config.toml
n_layer = 11
router_score = "sigmoid"
lr_router = 0.00048
lr = 0.00756
train_tokens = 858100000
Below are experts of layer 5 (counted from 0) of a mixture-of-experts language model. Rows are named router (the router's row for the expert) and show model dimensions 0-223. Each number is 128 + 24 x the weight over its row's rms, rounded and kept within 0 to 255. Numbers have three digits each.
After each expert's rows: a language model's description of what the expert responds to. This comes from a sample of Wikipedia text that the model never trained on.

# expert 10
router:104142167147144109144107099109142116116142101094132161099130117113170136149125151107124159140119164130166154125132081113150149131117088140169154100085104144098092153097113178121130136210098112151109109177129111124162178116111132114100140126104147117120132083137119144167159175121202125146149122126159133123140125109153133150106160142105152094094128146155118098147154142149116127148095070134101108137142127156146108116106123113146091197150143102148127107105119109123103111116118109154111117143070120138107090119133111140153165140126162169139105109157129083159101117129136118153120157091131151107115091165126130098138133132157123132146138126104124133127139117105126123167121
What it handles: Word-piece fragments of Slavic, Hungarian and other Central or Eastern European names and places, such as Kr, Rad, ič, sk, ov.

# expert 9
router:105140119146123120181128130134168118116104083108090132157139084117156134129105150128104159117112114144156147123145118106126130110126146135106139113113095136126135177139110148137119090140135080135137119148127132148118185109118120121123153183153126138129100138111129147127119131122143144121140196064146148125135139140164110145137157137102116117188123078131112139151150152125103078185146113124104116161139140157121185106124085100157086136155113133128120120086145151135148122089174160141124106147135140172126137096094112097153127168127139113132098098142155100158095103109157145131111175129080117127113130133100129139131106111120183093104124124084164128158100112105145080100142
What it handles: Nouns or verb stems for actions and work, often word pieces continued by -ing or -ed, such as access, murder, paint(ings), improvis(ational).

# expert 8
router:126138090157121123157109135143118128100136106106119151080118084110140174121114125175128146149123162123144137094121094117137128122092094136160132134119146114103127121153105119120098071146136158104104087183166091127106127126139140101125134153153129105130111098112123148147110130161149113153145151056086142150135118132089095190095129135135121145155096125094129118112077134180145091133124099094117127139163131134159141102110103127090118173130122146125109109111124129133112138152148189138116107183091145151101150150133122122164176177138130105115121114129177130118141100123137093159157126093135143145143109143119116129104123111144153094125110126152109152137114098128142140133207
What it handles: Words after a verb or subject in narratives: did, do, able, away, together, along, home, as in was away, along with.

# expert 48
router:163145135159117116134110139130112119094086115106152139107115134122136124134110118116107200128131129152144179083133118154143106135111130108108147166140142128116132137139107159176096083173164068145124149142148122134104144119112123126152169158124134089107127129133142141158119175116104131166117164083176092095135135140150127150127153131128093101172147095118146111164134107121111136192102089130102116161133123135141098099107091113150129126204111142156131121121145129123135121150142155127124099165143134166087113146081132113135194164121136133133110084111148118149125076136110138146131125124102157121143121124152120108121150093159149154149104119096118146151156162134140154141175
What it handles: Nouns for substances and physical things in science and medical text, such as water, oxygen, blood, acid, and chemical suffixes like -ine.

# expert 41
router:151162121154101157145127107117137139070093103115087144107113120117112182138136137127096212162114125135138171085116123108109106133115075100107122148168139126137142173129092136159099112160170086168133122179137105139149168112128140132165160188189140120120158133133123146137117122159117125170139163111161108122155117154128153148134131108139091096141134128108133131142105137133150146141121078140109130172106104140138130096089108116131115123154119150111130138126136108115117139116167116123134149166152162164118151148116105109128166131161143142116103122121131124093155082131138119125140143111089180157117130158132097136104148131147152120143109120097158137167142148147125152186147
What it handles: Word pieces inside or ending Latin taxon names and biology words, such as -idae, -inae, -us, -ana; also fish, bacteria.

# expert 56
router:138102140175134120154113137101142130118111102096066115141207128067173109143091159130075147130157116129145137076115113103130119122112091120132092117144178139120134159162126130135113102114131066151143094148113125145146166098105157125121111109120129123131108116130139136147122185152167156153136137085090127114128148122111142150108153151116146135150109099136138114147146153130106118172109091126121121163117142105145109119131117107123086169153111149122108112137148122127112106130116149133146115135098126193126136096108094125134151155112135097131098128168161090102100094112121130109102109146137138156115176122166100131106128130156113134108105129078110166119076156185110120132128
What it handles: Noun stems and word-internal pieces that take suffixes such as -al, -ism, -ic: behavior(al), incre-ment-al, derm-al, color, development.

# expert 29
router:135107139138114098143134155092119139109110130072121154129156146119142171126094142116082143170132140103124132102135091138157129110104098149160100120100165135130110167160129157135142085138138123174150120140105088097116144093102167096131150138145106135092142094120134151172136137135157103118146176101109111112124137121114156169147131120102113153122127128145171098091145173149120103153122085079105108146122118157165132105117084080107101160154163157124142113123090116123128127097140157149140110153109146174084140137082140120128154143141120158145145120137181123137110107084138121114108146130105167175135119140145124109079170085100146108158110134106128168127137131125132115155166
What it handles: Question words and intensifiers such as How, What, Why, very, rather, too; also some date and time numbers.

# expert 50
router:130111128146091115135088140159149125112100129097119140113139103132143166131088114129103172153162125098101156101130113147161105129116097130132098162094127144098146139144105134128107104147118096154158116143143074132134158098121145102107119141146098102102142124131137165161130141134176128182121174092125107073135138152119103155131133141099124148132080081122147105120134160137134125164134070097130097156130130155145153092129058090119114148144151153141124127136096103132136108122176161132123141165135173194072108141112109102147157127149166128120111106101161099133152123115154105125140149123114153160153092161140127124116138096103128126172113140140157120151135113139129139152180
What it handles: Head nouns, often plural, after determiners: countries, areas, sites, species, characters, cells, system, as in those sites.

# expert 14
router:112138137146103117151117132124156105110127105115111129102171095149157135144084168112115168147110142085125121115143082129174122085124119114151106160156102124146100169128135177123115106133121147121117133187129100117146145118128151104164129119128146141127122132102125125168109170152136105122136136116144108116138140156124077143146130144162140111089140077137120095084105152112144130145124062106123095171182156174168170096101133109153135148150123138137136112136118136129078110139147141170151090142119131130102100151104133109144150094159167139155122087125213091160115127102152098148135144104127155160128138141123120062126130129109174131155112113131124135134117157116128134143126
What it handles: Three-letter country codes and pipe separators in sports result tables and rosters, such as ENG, FRA, TUR, with athlete names.

# expert 4
router:123135112163099148156055145119168077119111102113143160112118136118146139131095120104106166103143113143095154109121112128143154112095115131115131142125121116130151145145089143144117092146118128120126145148130113147150149096124113106140143153122109136097123119142130138143102175106147133112082168108145113102097141148138104132107139144108143135165074081118135127107137128128145109140109097098122125160117136149118177076136052097119100134155116101155157134096121129123105143148173139113090122156098181220116080164149087109144133164152146115171109096108162128142131103105116149112087144157114148127096099127128147100122128118152118127110105120088129098150131119125114126151172
What it handles: Common nouns for organisations, places and buildings right after an article or possessive, such as government, town, court, office, college.

# expert 0
router:139126126165141112150103098136118104093128130102102159089137106125178134156126123155094178129091154146137135133130095131114117114108061128138119123158111143118106138124134134142121117140181113149071121124150101101153158123113166116110149142128092097083139133078098134130109157129201123146088143133134099111141173162157146138148129138123111121149132106094150144099109113160107116154114124131114099157134129127123155115102115131097118130172151129170122138085121143098116151095162162199166120169111192122110131107069135133113143121149149148123139112108156092106096097138134109154145151127131157156076134133156136108092131116145169108150100132131128125137100107121134143144162
What it handles: Surnames and final pieces of personal names after a first name, in lists and tables, such as Scott, Taylor, Sw-ain.

# expert 40
router:088112171102148113136117125140083156107134133082120124134111126138137158158126160140115181127110149114137130092115132141149123111112130101134078152143114162128103144148148130124117111179153091137101127183156132115117150118143146122113176140119116091099140129100125147112111120135151092132140144068155102112139118124143119174116152182108155107142117131148160090145119187146134162152093131157105113172122105167149127080159127135149105114143127111167148128165109117150121092083120136154130102145080134158084106122119120118134146127144138133116147152139176119155127083119119107127154107138113184131138105182172126126093134120143197115152120167128125152163127152132152118140167
What it handles: Tokens inside LaTeX math and technical strings: backslashes, braces, frac, mathbf, subscripts, plus pieces of chemical or taxonomic names.

# expert 6
router:152095167133138109164121112133118132109112146098117145149158115069141117153125120118087135130117124105158163104119104103124104119124138130119157122133103120087123148150126140139109079141141143168128160134127132124124174144115151080095176112141127076105102111139141155177134126119143121131161150129115135134184123117100098146150112123105125176158114104116150105109124166122152111165082093113124105178165180150166170100121098102115102156174157167128135106136122072079119149100163149146123130122124125193129137138114139150108149138141101132131119132112175064137107085107111165110155122098118135121136129177104126149083124147146135131141144141151113134107118132152123126147152
What it handles: Closing quotation marks and brackets ending song, episode or album titles, often fused with punctuation, such as ", ," and ).

# expert 49
router:110161138153106157136105133155115102111129121109149150138146113115168140131088177127130186170151159138166187060132109145130117119137115117110143098099118163134117133124125131147125106146138123134108136147101128113137171080104142086130117122136140150100170124121135124144126151126130124125097175105144128106112152155161109143145131100135136168172134126151156106143153128118138114127078105087118144133169132102135116116092071153098123132164108125166128094103100093101172168113166143138133126156119179178101098161095140111112144118138165121107115093122168104104152071109105153131104143165118130163094131142165137125124121125108113091128113101091128097143113125153121151159143
What it handles: Nouns and verbs describing buildings in architectural descriptions, such as roof, windows, bays, brick, storeys, and shop-front, hip-ped.

# expert 47
router:107097110149114143139110130134109131101130122131122134102133147141146169124085109098107205145153123126128155095145135130123145122100128102140062144122117121123156160118119130169102078129105100142132122141126123134105125117120155105107136115155082098098148084110140140137143146129118104152113162096138122105163135162117093174089160141094105116152089084146138116136128174142134143152118112096104065146121142122162123075111100091121093118146145144167129124125103098120113103109150160163121094148095153171074107135122124116154127148159138145128125138131142128138115067120128142112140138135102160140140105200166146070111137071129132139156110122120145151127133124104145148130168
What it handles: Common nouns and closing word pieces in technical or general prose, such as team, user, patients, Participants, Intermezzo, cerebral.

# expert 18
router:114097116132142121148126131108123130097123114097129163097152100111186174134082143100081165142097134103106133105144101103134122147107120128138115138106159143133152152145147148140112074140131105183145132178095129106103133104122181090121144130155098143087111087098140156158149133102139092122155156101137098112136163138087127158156132133099155135115122112164156087119126154126128100154142090101114106160141152131172162110094079099129094147149136155139129119129110125143132132097150169161132097146095131155100142134128142122143135156189116133146131117146171121157112099085131124123139149110095127160154088163150131086096137095119143137171106142112120168128102145136145125126153
What it handles: Nouns and word endings in health, rights, film and finance contexts, such as loan, Native, Research, -ing, -ization.